From a checkpoint of a small mixture-of-experts model trained on Wikipedia: 13 layers.
Below are experts of layer 8 (counted from 0) of a mixture-of-experts language model. Rows are named router (the router's row for the expert), down (a neuron's output weights, with its number) and show model dimensions 0-223. Each number is 128 + 24 x the weight over its row's rms, rounded and kept within 0 to 255. Numbers have three digits each.
After each expert's rows: "raises" lists some tokens whose logits its average output raises strongly, later layers aside. This comes from a sample of Wikipedia text that the model never trained on.

# expert 1
router:127134115171129112138123117132154107139152137119120147139138117144159145105144114125120138092121181106136090079143180155135137135124065131125173120160138135078109115130129085110113120082105109115113078158103168132110103118119128129115104107137123177134161160082128090132109119095103121150124142112122092123113139066121151115155167119160159118142147164100108202126138141128160107103113120151144092143145161129132130108170167138120097167150135127128139154173151106115175100151159096150115146127117114156146125125130115124104097174102145137125142100152118130113145158115127135174088085149132139130137095138100118123110073143131113117128147105114061150124144127127151139166121
down0:095114145112134130124139131157124100101154120077138125124172160090114120124119054148156138103106104131125149148126140128114111142115162122151109145108132127131138140132168080107147126089121156112116128137142173108070105093129087135141142141135122099133163168145178090067096120175176140127144114154073098130144090140137150087124141145113126143113114128141114119112108109118121150151186121099138142124130101121133154134089116149104151152110126151086091117107106104149142102074150113126167123098133145103121143134134109109111168163140122137112143137178142105096136144151151136107135140094135093108164182159105115107121160103141183146125116107118160112112162101148123140142139
down1:115117143147137144163122119127083132164098088090106133118132145114100159142118149108109145171129120097134126211158128107122102095119153114153124109156113105142142173169112153153125152135119143135134148135120159146114168114148190155132126134148136105157122181092121109103131151181139140180155122124124137107124133093133098152120166088123107131097124129067128108148122128125103136090110173146084127133127141108100126138138106127123118091141147147169132151117143123170143125135136138142120133160137155148123208097154132142099136145142138140134135110103112089133127148111159155163110174141155129139172162114145181153152172083139097143145110117120130146137126074096131130117142
down2:134108102156133116121149124134161166113160119158140128093141129142101097113194087120126110120158133134117114141101123119122149134131134122113129093133106121133149122134154060135175146110124131116117122080138109107097142097099147157158144124113146129130111142102110141109133121167113148160130141111133135127116126094121126147169097115131129113098088127102136148153177128132252141122142123118135154119076140117137084129119097124103157136173119126114135121202146136105152098112136145132108142078148131136128079117147097106145100139120141138143154108141105091105097110114059147081123160136178137115133117154120123114149099126136125154154149116152112136112112183120124128159124
down3:142135122082096169142159126142137158106092134114140123137163074072151086087126197121120110119144152154123125145122155105145143129104154137128139093145123135150119160083089159130127125111131116113165143119132091133124170130123142146116150113136123173116104173138119148097112111104132107090109157125125139116127138127151105138152098105161100140112117129148114137160159179120097125112142146170121160135137107150146159112145085116080151137143132121124099173123129126100115127174117115142172161110146160186169121118121160188113120130115122117135144134171134149094136161108136136139171161152133115156147151121129116138147129144150132100104088124119102123095133142041090131112131
down4:109106154122143172117117126113126128130118114126162121117146116109108111123132142135162154165109149140135109160120124140147107107157150111138123142118118104107091159107149132130111131139100127132117116075177100179105108134130163109095172106125128116120144092142107148112177158142156101109118150151133103113108167120120148154129111103157148068133101147122140171158095107152049132074117130162117138123146114121169106116127121123155136142080089111128153108154108145113116093161138088101108156113132088163151162113179094160145160112168152126119127180125167164136148132118134124153116150141119169122085115109105103150085171125139108116098098110139117141081160139145132101147114
down5:111104119091118135134174150159094123136124144110162114122064133161115081115123107106106141141096140159137147131129130129127106131130070132142132141136112144142114084139123148116097114152145125137094112117116127129158124135159122078140137132091132097130183148117137098166188113136145125130100142116120152169126137145117165123190087129167077143088106067122125122106148121125180114110134129103137123127115126181115108127169088112128120135136130135120123083187118101123079157121097123131115125171135106145083123154128125158081091129152154094099123151117166149153157114174118110174126138107186144166112128140123149106106141121135137130140128102110145146103150152122094133130122
raises: " and", ",", ".", " in", ", and", ", the"

# expert 2
router:186151164112134175137131132150101137124158065128134091124160099107111130145120138132118140124098127170163098115078078131098145128156108144114126095130098112122083147116162155123156122141158135080093129146097114130126129168163112198119122140167125112102108187152130098129115147128117111160130117110161133116118130159128136136088125125145146131107130128153122147146113140152105062172127135135152134143142160083098117121104156139115102156094127124160137074153120151118097098157134157139149156108111130119103128148176124078128148107098143111126109088128140117129152133109139137153140118097164145163114143111120152099081172112108127158105130095146109083136149116148137138149107
down0:172094079118096132128130141139113122105168107134130126107149129150164154156095106159148111133159124125134147140095114145141127093104140129111110128115154157170170078120103080134104098136155091116184133081100108146126168147125167099167131148069127107146135138120123151152108143140118102107071127129136109144137167153138104091116152177126119135143125139097122156135150110164148152114126125089154148109127115087144175107106125164141083118106126158149108115082152154127139126069134114111141123122137105146133131162125105121137082167118093088129103132125160121129143173141150095134152092126142111094110118144081124146142142151146109136081152128131175100140127105130135087124124
down1:116099134184120134123165158137110115073163117112158119119107111159086157109136112083178148159130140162146102107153103132099122123078095141107129130150172129140112133119134082128130090129163122131145129137130118136081122133160139127103176085145105102107130160132149085130150133123131113176127079163115153150128138141141120140096131139125104092157129148111161146158172145107090130112095124105142135166123140128106105134106163091128168141114154142160140179119123082153112093133145126151102134120104110101097121118129129109120118110121102164127111156153154116127129098102119135119096157178178149104091134117115113134108199148181127132135097122140126115094153096121130114148162
down2:134109102126107107143130147137136151138104132106115133146109141126121127081097158147124175103152126164154144139111096100122167130164101085104142116129106108187105133128179120140092145093170112128134126151078135108159164164112148115122108115098127155163161072120093128115147156131146119107137137125131149141093113182154112130103123077180149118105141145092140108137102115112095119105057122079133171156110124149111123128087107130142144105146117131134102165110122121164125106097125101143160085129136111125149166116088099096158137098113121143099133125145149165137130154141133110141163119169138161130141106149149112111139107095080118129167120127086128116075129139142091119124133
down3:125130110101170149145128104093110127155137113103089142143130129143138110149158145128152117137144126158127117139126116139135179150131138130133113133110121125125131123115111139121135120134090136149137116083138138121140094144150123084121084131163114119121128136119105105124088091123096153098134134130157095079081136067134104089137132159138121118086131116120161131153081163113136184096110155088163117133119105116132172108156144157126111150103090103125089147110121068186141113064159141140144137119147090140096170131132141122117141122101107105122056145093116124163144112169131127144131143142101075137171154119124127110069128098091117109148127157118124084132087132123145101100156
down4:121121150137127145109096135116105132121118167139111086131107157172158162109127112125080132162111113146154151091112151121124161076103167093161105093126126100087107147122128142137139117160124091112122087087133102139116148142085120129151133120125136119108115156125102146141102107117114132117161108130148145155189143112116143105060150106127154153093101138126143128134107108115160143127117136115130136127148115149140111175099176140160106137138154142198134127052108112124108124132085098098125155144152186117145114146137145091111120090094124128114089129141140102125152107118103105155158137128166170178120185143114118152152159148162157115150149139130115112166112132132120133114107
down5:122095113147121153126130146141138122097138127093192161151071104116074126124109064125111072172132144142144128099120147140099126105122161132119102144139086116118128117154144092114151088118087099092120137160089101096143143126124118117101132079124143121112131081139113134126138161127143156123115090114130140114161115119132161146178121163116124140143112088163143143133143079147131108112169140122106113138093152123117125130128113145128190120182137132165086142142117126110117127115098126146127128114159147116128121147100162101131093134113093137148080110124120078181142105102171120131183130131105070153129128143099118154143142097101156106141122144098141119145117116105142157150094
raises: "-", ".", ",", "–"

# expert 8
router:076112124106117119106124118118073127128160149124105117110136128114122139136118105129132135106134168115117126083170182131129182131123119096097132116138123145164142114101146103128126164112169104178109114117078141076108138092112110162138152155142109115164150149150191142098100140091088136127092120148104116133106088149089114121125149147115145157110125145149088143163103129133149101113112144126118128167125137154145142132106151137149136121110147114140155154206095106099141111162096151122103108138150147162138133130099128129106138152107114154091108143147126150122065116135133162122126078090179148129122109161141138112113131147102164102147105148083108097138155161122132101091123
down0:144101165133132133092098117120162082130109121141142145120111139116131139135157151126096145187095162090113127158191139121104111124137108122131109155164132138110064124111146123127128124162134144116107115108124112134156122082130157125156101152123150148089167143130136114139137144090158147093128156145086135134143100152116119114126126122127098124108099170153146095135164121137081166149120119097118137118073146108096100093078135136097116131143136110127106105117107108153153112123111085124093134141158117140116115140122068097155137103164170096120144111146083120175125138105118165108127110118130091094117118122152111164162174091149141141156121154130072126100083139103104168150118
down1:141160110118124086154139184148134165116134141123095087157131146127127122108134144133113130098146104144128085152162158139144105110129106147060089129169098114115093112129154139149135057122125160145160154093138105134145124148120136135129117147132144105114176113103133145115145111072106139102113116113144165160121123160106154156129119084136106150136136117146128114138106164143149144100126102157098132133099145112162113113132130080157169130098134149102160102125172139111141147099198127114119144084136131140160109106110149132137115109122092175155102119190096115173145114137089154147134147126091090126116122109142134130127145129186143133097133122130132143085164153136115152136170
down2:127079136151118127158131103117149147143113131139125138142124136085145113135159169151112140107104125149120150103175154133105152144140137099114117091134132122188124095109125116130111126109110178113089170152177115088111130158140106192111104103107126116157102135133117157145158104099147141076115126103105167092132119117139084183092156157139121103136132158133165161113078102054164114139087115129089119145117116136125181118143100139138096152139149082122117153167121112142100111123146110120133134132100105133154113140122102134129133143161152132132139131143118160127146081146129124143077105147159133121111107120105122087155097104122143148132139147090131137132152097190118134100153
down3:133121116117118130133136154122096152136113108135150123102138070154121131155121147107101115135144143088107093126099140127094148138131132136097085101126081082149132154106144116089116109084085106153115082125140149138107114101118142130127157148107117110146115110107085107129119157118158175130143044116102127160093118114118135138162100124166135158139158140155098126127172092145102167118096133155150102145116112187075164115137112128108079144106117147137183114164112125109117119105129103131145106122101108107123113110151156132105112102136139127157142138132097107136102131083128125142148131138163139125110153127216109120105142124117112116087125187148154142124117132167106095133136
down4:118153115125114102105112112140109090132115169126120134059172170139133138155105085161144126143106110138164178130131142111166148102123114100121096129125134129136135096109151165091134107138072154130151130109144097107077120121116142174165125105108175114173137132148140107111134125113176121134122160182070060106128156132159117103094116141114130190169158138137139129146070155123105138141150097121125106150124110106158127125125159097097122115112161114138072132108149157150147143119150143130090131119124118120120121105141115103168124154096135131185090129131102090109105143108102157121121144118121157113125131099139112127110146154133110133134103102110143148177149123127156115120125
down5:117114167152120174120162140132142117131143120133154126141174138163130147135133150110096161114113136152155138141101100130136175165121119110152083146160133149136116112133108150152154164112163103164174158137133126097165150087148132121130106134115124100078103121106147137113152107114099141149132141116146136156064136173096085162102147125136132157095121119114145076123078187113129144141150098096135108122141123138098149103130186110162135083115114097099097131099138146120130110145130113136132122143115144120116105133105126128107123145131111166140125119098128092140133143113185128177110119083146067094094109143144152120110108135107133099124087128117185157101136172149170140124151
raises: "-", "The", "A", "==="

# expert 10
router:104119166112166079127127129108162142139103113106128131146118135136085112122156099119134103136104132099112112141168153187123106137109119104111183139108118167089170130156132123130108103098153119084139162088118142183119131104094171089125144105130145124169127124121129119117134125112150109154128124149124077117114113137145082131126141085096134155144130098174164139160188154157141119161177156099131126136148119081075137112105123156118107110145137142180129144116151116139161154105120106105147151160104130108089125073142132120147098125159162151147157120099101111120100115155119120155156131099112176121134120112129137116119074130150093099153147152157150114142091130114133134140127
down0:145147137127123156130142147143171139176121131188152116097145134144157139118125135125097136124117117133133102093137140166120147146131158124134153127102138157145124124126132131103116130096101129112145152062118097079145106124119110138156133130142108113146117175143130142141149111144107190142122146158138118103134150091156094154102128111164090088141133104159116148109105103086101112135143142091109150166173169135129135117161180178134160108125150142165139109115112132115117118121132142084140145146120143197172128167098149138149078095100141101160148094134120148070165123113117086150124121167136142102165143158130118110120143147140117145125091099126141162123110116128156074110175
down1:095117097122128136144164133133132140086134102140147156129095100142086130136119125137102106142112098119054109116123111154117167099104162165112135125109132138181129144152173079118145078108098139198124146130152160146133096129140131121112102142154135143094132143127143177102138141112107114102145103117090114140143115142109141163172095153081095147136124094132140123152148139154182119131099141130134108143157135156162134140157104118141135092103140112089126120160148097120095128102119118126126116154169113116066187107098130090123107102112115111131143121084115134063115116092173180137111143127127135164114139132165106103146142135124116132110114132139097147158128151110130148132149
down2:107150101106106064128148123129144112117132122101104107144104093124146105124137117127122155151156109108135111090160133186176083099120110159140090119155116116144138178176129192112125152106091144170138156167133154115126142142142115142135076183122112142095127103127137120109120111146174099094155127098137112147145126128112140177106142150144141147165118154114156140157122133115129111149132129105096082103157108076094137146108126137124135133120128157172142122143127139089110108161117142132102128124096131080140094147127140149133183114126145087136133106169119160073120139080120117128126135137108119081133123135122124115118111184111177125146131087154121125145129123150122183115116
down3:109109156139090142167109135141123116155142121090099131150139163142157143142155144167140119090159132172155092091106189133110101097129152113123097137120142138162177097157157128119117145135124079107142139099118099125138137126156137136150105100112110109115115127146128108176101113129128144121108089119141119129160145149148112113121143114146070139136152144143141117109131152143169096132113122151113130088095129100145152145135061080136136151146180142155149167157129105098100144091131094136135123133142124123155160125140148112113150100196096101130091137117174119108177124133082108093145139115085112144140130181134108151106112117149118140127134111123171157085137129102125142074122
down4:115110113127120143124145126137123117086140097125090118095130105156141132113127148144105142145135122132149176126107110093145130079139159111105098139145101160119117093147131137170131148158128160116092138099143119095051112119138124096169128146105142109116184127113139118140107101141135174123154108119119133129100108108149169161113158117135091074135117098157173145164118133127036139112144072105116154123108158124134140128136150142146117144121129090135086164116148143119142110124075156131134170143104163140115124120121104133088086136142119130118191165114097158155155124148144133097122131140138121105163117135158100160153119123139146156129133153138105119121143071153159171151132
down5:122095130125166130118113133147138097123096107117129108136105104091115112112101125149125110145124095084150163107112157104121134120111121141136172116124100087157141091105155145148082125111116098155154114092113107132178120155136107157140126127111152132111144070080169157156110165147099103078137143133103114062126120123153140134086147102068131115117130133163131138129122136139170148112095122095118163167147174099138113112119100130133109167157149120103141125101129107098134111163119124112179101125140145150152139126082111148151114116133147122126118109123104138107117087107118131126201140079161129152172139166098122160110142135107140129138132058126141152165146126141116099122119
raises: " T", " S", " L", " C", " M", " G"

# expert 5
router:162143115111142112075105098107144176110163110131170147101118127077139099131109141126095136159145095107156158117135128106143119116121136120097083113114105150116140145188129205161114174137142153146147167133116066155112126142099129117115157156138126145117101153167138099128144120138140135106124122141104134108144129142097135133109147168146076128108143146136151064104102147099096169140128080131105136112107141152167107115121112151101148153138115107185130096128119141155121130133138127089171116144184101121109139123153123122147153091143129124165151160104123131153139123161104142092136185098156109106099115100136130136123115120174144100097121149140180126135122136132127134143140
down0:104163161116161132124086152115141105127168104156110108125110089132159153128177134130131098193087116141108129113166166075101139102117144089119109092108135109156112092096161091153133137174088082132158138177136135131169095120076142105113120114123133129092135123123149074134162137126095133112121146090097148144115132102152127131130135132127143117134117110131113112090128138129077142120132138173145129134143156137122153126090140133115088130127109148123108135148134096126127116088142150132192134157111101153113139099107152169111057141118119078119144137124132188113135129095127117116088166118115132154126115112082114118110135095134086152149115153127102118128151118123100132138136
down1:135125101102128106153089121117112148152143142100120167134164135110125142148120095148122138128160146137156174070103107157072101126130110151166147155060103104149126130149051098166144145124128143105096119152130131081138119093131106123104133084107114166135132132129153110135105133127142081120101134119122139100119083133147122147153140150101105127116148114147171112163155129144133145134134090099086134131131156173101104124105163138070102125166096123141109142115150164126136120147122147153100166151152123129117113125121173158154122128164152109152120117134094138125124125131123078130115153136200090107128146161135154122145116146125134158163138130132093154171164087136137150125148
down2:142118157109155094133110162127115126126123153087132086115147114122095161104136139116124153116127115152155141130202147162095172118123127141136125158158116130141084130126118140108132122138090129058133098132115115144112173091170146135115100084178164123112136106119134126118175166133125139136083135151122110072087128123150134122157105116109116176139144131121132147145101086128152133102132078143149128115160130083142105133108156123133118108155133125144116143151118128156123080148151106131121117099096180151149137131161159164118146146136163145132141081118100096092106139147151110113200141138106117088126152119092130092084132141142159115160156152137152153141142101156126141123153
down3:137121124159131155170118134115186162144136141095103150116110134167144128134114147142142102143067115109136171132092140151121204164080137122087139143111150109113121125169118112154081122125108127130168145114091123165147119155123081112164112142083124066138141150133153153142103134143141120147122116156131124133129172128127112154135148160121141134166133113122103078113141110136142132173143147103114138128147120150130110139152138130132100114153141126120173118138152106091128132108132119146129095125123114114091108130132107101109146106114115176078108130165186133132113112112074124177128151130137142132087137109154090125109180152134102163166129156161113163063121113148140152138129
down4:113068127136112060113126104121129128097164131132130105140097176129076106148139144122186155128123138080151077143119155148132123110155147155123146102130090121112128137158107098095098098151101119130130130129128109128114135184160112139102127114136107091161106180135124151151109120096109140204136168106154124134088162109143135110156129133111099115150129122130129118125183167147176133169159107128122160126114089130106145128077132137157122143151124146148114141098175121098130109102073140134163166161130141114098118167136129115182123141154153123124124127115106140139107109111124155114152146122093121135114079118137144108101118118165098104148093133102106097097114124118113121130131
down5:101162121114107107166116107150146131114149152146179134173148129147126117122151106092132145126153115128126099092112092085143102120131159095112117122129128058142110105122116123174152149152148076119145121092114153125148143127104161096136131080146136142133149127117151097132126122132065124098111127132099143081113130112127144155145105175087101119128135093114169082079124122145178142161146073085133160137111099100118114140167146100086125162122133137121124180149126106142114125092112172117150142167121154132143155158105123117137158111130149144149123120113184172126111110139156079121124126118105148105134122134101126122124112116149117168156117129132142100144131138152070120147087
raises: "1", "2", "11", "20", "ind", "il"

# expert 7
router:110118122138102090169143106101142101138134149150122128129090137164135119145131126109121097151096112117127094112171119114125126088090153165131157172180185138102141115144140131134111101121140111135112133125109143171137082131151083125122144161107122144104131112073108114172135094120197127186119159113153147125120135115103156110086101126161143143089150149155147134105140156134167136129108134113115101130157107180122124125130126141078111129136154145128110166132106151111162122101171112118119138118084100142138094137129140065151150090139135144183143124084145092154123157152147103127112096116127104145124091134151137132086175104097142099122150105151123141106098110140122124157120
down0:153129112114126137112119156182158149086116168108118071155115158123165097121181073134085129146142125132144119085148140113105114136117108115130166141129164143146133155101086126085166127111161113131115144144140163143154137118118123181113175085099131154116113066137121102117129139121132119094141149099169155102099151143085116103122154102163145109113132093109106124187099114119138106117128132109116113113116123166136099094123117132105122064125138100123117125195120091147136153170101139127152107146104125143161141116121140112194126133137135114131140113127114154143127159119129133170106114105094105139142117076083113111128159125155129136134090116091161109114120127135126154126134
down1:140151145135134098127110133159141120133164135105148129112174133166134145134115111160089135098120136115070092160119127101122118110146154171126096103111144131132083154101076074160195110092139091106095129151121125089092139120111157120135129124114138169124119153130123143080144095133141134109103131169111113152110124181110093150171138099111161099144101087161132146133097116140107138109153112117147112119130116160101145128116093147150121090107115135086125130124099157139161130160088103129139122127124105086163130150117131140120138143119104145119122106154164094159105138128165124161146122106159152084058156150122131136161172151160108090118092139116158107117125133121113150105149
down2:115157133117169206113151154153114096140140170169136128122130153127112143089116156145091150135155152171119098103173126154090075129150102126154121161128112114135127089116118149170156128111132135112124179115114153163079117126087151147127121138124126164181142124101193128130113104144133110140137130085119135116128150123166074097096132103127130139133127106143113143086121120131109111118099122127109139123135132039162115118160125126160107155071082087129120149136120110135102156129147086146141127144154087118144139126144144124114112106202106145108153134161109130145110127122075107114128141130134111102118137119109105116120119137140104121128097137129121119125108135121153098166109
down3:095133138118133128099107124179158104108099116136102089149099110101131125119144098125109135103127112097180125127100116146153139142159114133150125122144110144107143151094125123091134138087109154136167088123134134143104121132099105110151125092110137130145130077158158148119134100154096115136134141149177132128142125120065157116132125101127087130091088130173117146129138094166102123137134119130133151087102161130103135105138115082134115111156142187107176110118180156165145154153131102124128109168141135135120139124135121190148149140128121135073155146124085090144102118095100114115116152154123094123118122111096111138169141128144146091150210118179120105104150135140134165102125
down4:167154149186124124115102106123137099134127133145102169127162157124124117132107161101098117098098153137155155134099122145129088147113126105151104137118147139141104093144162141143125129144106128121138133116129151146090101122131148109134129125095166111110116094118103115140127188132161128173123131108133114138149103152119128115124138135114098087147142101103176107195179121111095154151134107151079142123152134113138167117096116121140152124096147134141133072167115094169131146168108107108136089124146155163171143143127140105133147110143165154201164147111171128097109159142119177106127142107096129119119121128105150137105148093130100127116153085154102057162130135145129111112116
down5:120091118164122119116090121140145145128138123154092102143122120162141152160106161119128090168134117143118129082144137083097112139112133134141162110150129170120104139132171133095143162132140129124124106160115176086134126122169143143106140170174158124077124133192131150125119119145088124121154130151137148146104136146105142126132120196147162140143144089104131105136048101095140125114129116187097105153131184067131121133115121141143106094161122126144118137111135085156128088180136138139114139125124074087162164080099142130090161095109124116129125097128135121146116118107121120130137109145145137141109122124156125138099132148130117128122141156100164147181121141138125134115158
raises: ",", ".", " and", "s", "-", "b"

# expert 0
router:160086130115119134126125097138105163163130143163097099116137119080158139102110162131139148114105184153113131132121153148063172112157135108135167119154130124116133140111116125114143124112134102098137107135173145091133127165113114108118139128164104121136138122124117147087163121162129102123119120125112136125095152099099111098141098111085137130099138162094104159129122139113062071095073102110142163161107130074121089121153131116132099136141102142135133147119118116141147113129145119085153155123117168105133114149155146138111117116128162133066088127137133122113099078100140164160147107143113113114133138131087094151155099125095181119116134101106104128159127102132148154124066
down0:104142143131148097150118162125116089113132097119143164127135122121114139090107094064125155126120103172177101129154112147135133099141168103117107146111084128135074129136176166115129127127109180095149121157126131181147134178106120092127101123108147118143087131117122082155101147090118120105129155149152166144111177108139152142131126143120120115136143139119097111119127145138123177085084107095150092131140141161096125129093108099161132151154153098116131107136160143081141139113147103182131178126145153110123136113115155132124121097136114113137153104132149128107119121155086157154132129125158134141133080144107167136139095097108120159138102136145195148091112099149136148114121
down1:163108134115102120143133140109112139133091148104131137166086129101125123126104159162183145095130096125149160147116134125162128095094099154110108173084139109125098158161122142128127109202118131146148126139125148162146139124129121137067169128124167191196147111101133103164161191117168145131116139108134163179116118119133162121158135105104185152145148095099116143127170137133175127094168143110157115133116154141105143115100119124152146104115102114111112138117117135119138128115121132116151101105164084156101139127128170146161140132138091094126105151116105107127144145125106142155126113116113128118120109116153130129144138144132110193133157118115120089115159099137094135104129
down2:100116174116114124136131111130138165111120127129119111121080182129129098120151108132118171124175106078167161109110083123103156129077115139115152155117118108174165118141170132120096103077099158105128148092156133119111124140172161136146099118100140087147140126149112095087171136133141106148106134157113114121151135093118119142129165158121156155128135107092137112134130110098152150149119133146143169119079084131104132151114126135150112100109091153114109150105114151166091154084105109120133095147153142149136099121099102086127117143139148139140125084104060126152111136184102103131146143130108110122126135131111149152099152130173154129112124133136146139119143111100098088117174
down3:178094116111146104150154147110173152123144133151122069122172139107120119108137107101092138140118195117163082100123165116136108114145166128113106094125145129112154120171119151123143083137164120155126125135165137095142158101152163128098120217141099127118119085127136154100153095162133132143111158113105088137150134117123109143167119120116107128129124102109124161102134124138124140127155120104111133170155124155127147135134133133141146114144115145110141097125098138103136100097090101117111092146152076143137145095137189136129128134110158098112150174107101150098108101135155114174166117097073137148133130120093152147151144100122105132171119161112132104109135138147090144139121
down4:131137121102119087103143115127079150095108126144099135139117134125137115146147112091133115125134134114101144156099139102115107133140148126130113118095172113130145130158089071140141123126161136093095155144159070096173094119110162119123130155145131144105171117128153144136077116134132148111137137124103152119156127091107129140151156133091094132148138149131121120157087150076140111126166148127118097142131144126125106084163125131156138118159155138120114135092109096089093135147171135087114104115114129074096098169151092162092079101114085139150143129108154144146121115137095087150163118140146095138158130149155170124149119134172126125133105102091109146117200109075137129120114
down5:140124125123066122140174100142075124122147105145107125135106107146167107131077083163104097067122148154146100132134118087111094096128163177068126134125123096119123120146119164114123155141115138129109173150151163117123138112124121133085142119160121105093125151074120094135114117145125144104112144132112152154146103151194138106127057143150126121123110108087115123130139105139105110118121120137136144133096127082105171097161162105117164083123144144131123129162145099112134132128096136151111101147147152137158095103149121114136146147111115078113085113139151144111157145128150100152133198092113113116122097110142137134117113112104133123129093124159150160096146141113132123128105
raises: ".", " in", " or", "-"

# expert 13
router:151102070117114115167153133075101111102154105120117138161125135181116134100145135060119114176140125094123173111115156154178107125165150094127103147151167181107116132139148129125112101143119156105150121142149163093112130151146133086155127128139096111118120084115148169161146159130100141107131075123091105135139154139126094136112136094113108143149129113123147113146137114162115100144115140142172084129111106170122144117100122141168156118148108130149143173120097131103097137147112111152131114159166097118156095145168092128123132148161138126097124153108123152143149142153126149119121132099125136116094152106104118130138131124185108135153118145148184128155181145133150083116126
down0:109149118079123139135108118123148087129108105094102130130129147161090134116121159138082131145103105152113109141122118128144168135108138093141161185158120144083104110147114140135141123166159111118114138154115105139119123145128128144131157117159122142150129107168119100129133147106118186123111142124173122140150160105103143139167174130059119143120073104120174132132136134137178154144132147152138110135126149151159091173122143104140129156113143143108131156116140167134192121136149128146152142113127096109146121130162104130165128109180147165130121061125179110110129072135121128175141137136126106074074116110140160113114118127145162136130119141107115074123132110111142082116118
down1:097153148126145161071089157129173114111127142151109120158154101108131144112155102158140136116107140125107125114168130111120141142134128068140094135144142131124094133117145132114117094163139115134121153097118121128141106131142106131169077148116106104121162180084122119067153143178113128138144118159161136117174153123103102188136149160169134170110139135120110158128089087107114106136138115119104192107138143142155121134108098092177116162126128106174095128134142147159147128144082152094121128147127096158112120103125096150159136095178120115104145146127131131066103125114141127140179155148149127157138124098143114139147147131080122148102146115095103118126130120155123139114142
down2:110115129107142132111114164134119123158150142086171153155142124154157141102138117127109068148097131126105126145141103125118107138096121151126137107165103138128137097090128144124112141174140116148087113129068138089164135128110156132146156137175092112111096091112109131104131092144116127116092145134132105137180148137115095120119099143135128149121122081088127144124093110134175094117128164133136105168133148071196156172146113099139118072147134136100110095163144125129161095113107101128163140102124120146149115145143151142116107102176136087107110146123160130124154113145171160146151147114113147110131097138146184103165151129114142123154128181107079129111151148140124108118116
down3:105128112178103183130131186133148097152097116145127113168108147105125130086075157139160151109144139140117117137119129105153112133136131145128179149071091125136154105123095160112089139117175111118141124157132118138120145128142113103135151108195106132123166122108109126108141102123173134117147132163170112134148123148120136128165093108184129155110107121157143093119151130127113123117139165117163167073122119127151171125145117121092115177151128163119130146123136132135083117114144121129108130125139134121129130097154167116118184122091086105094143140095124127162098104145110176146097114136138144145133129093101147129139130177194158125150084134140153151124118108127143129096145
down4:130123118123113114107145136128115086156123131057121131124125131136084175124156131142191114125133098144124134140120125121102117057147108148115126141124137131152151148125108104129107133076131153159128157124138149140140143129135139085148130152169136151197163158126128116127113108096104138139125098176095095088103115128116144167112107111162146139080124113126128115127155144117099098123156101142132158135132108129117139121129129158088108137161141129139141135173170117098131145112161119129166141097113144174151126127145137110127101154174088128116115117090134113104154129138111088112108136171102154128138147130171176092153067090141161106170128138130095112112078143153137176115089
down5:107091103141138118141096121104153140128174141148168143109104150101159110137129111123124157195139136158092155125147131097138133140099143124128139134109116106131152177088117112145054127119121129143120134145112123172153133135132106136125095152115131156121064137158148139147125129130147142139140153108105127115115112120136129095105112131147098113106140139145116191155151147169007156123127112162118134124070107100121131100161099147134126124144096125115191110115140145122107149077119116189111123077133134122142103132157129126138147116150075103092110144140096134137145150114112150134172152110116085120096130140122113125161125126127152108117139130103121103138127148106109130118102
raises: "1", "15", "30", "17", "10", "20"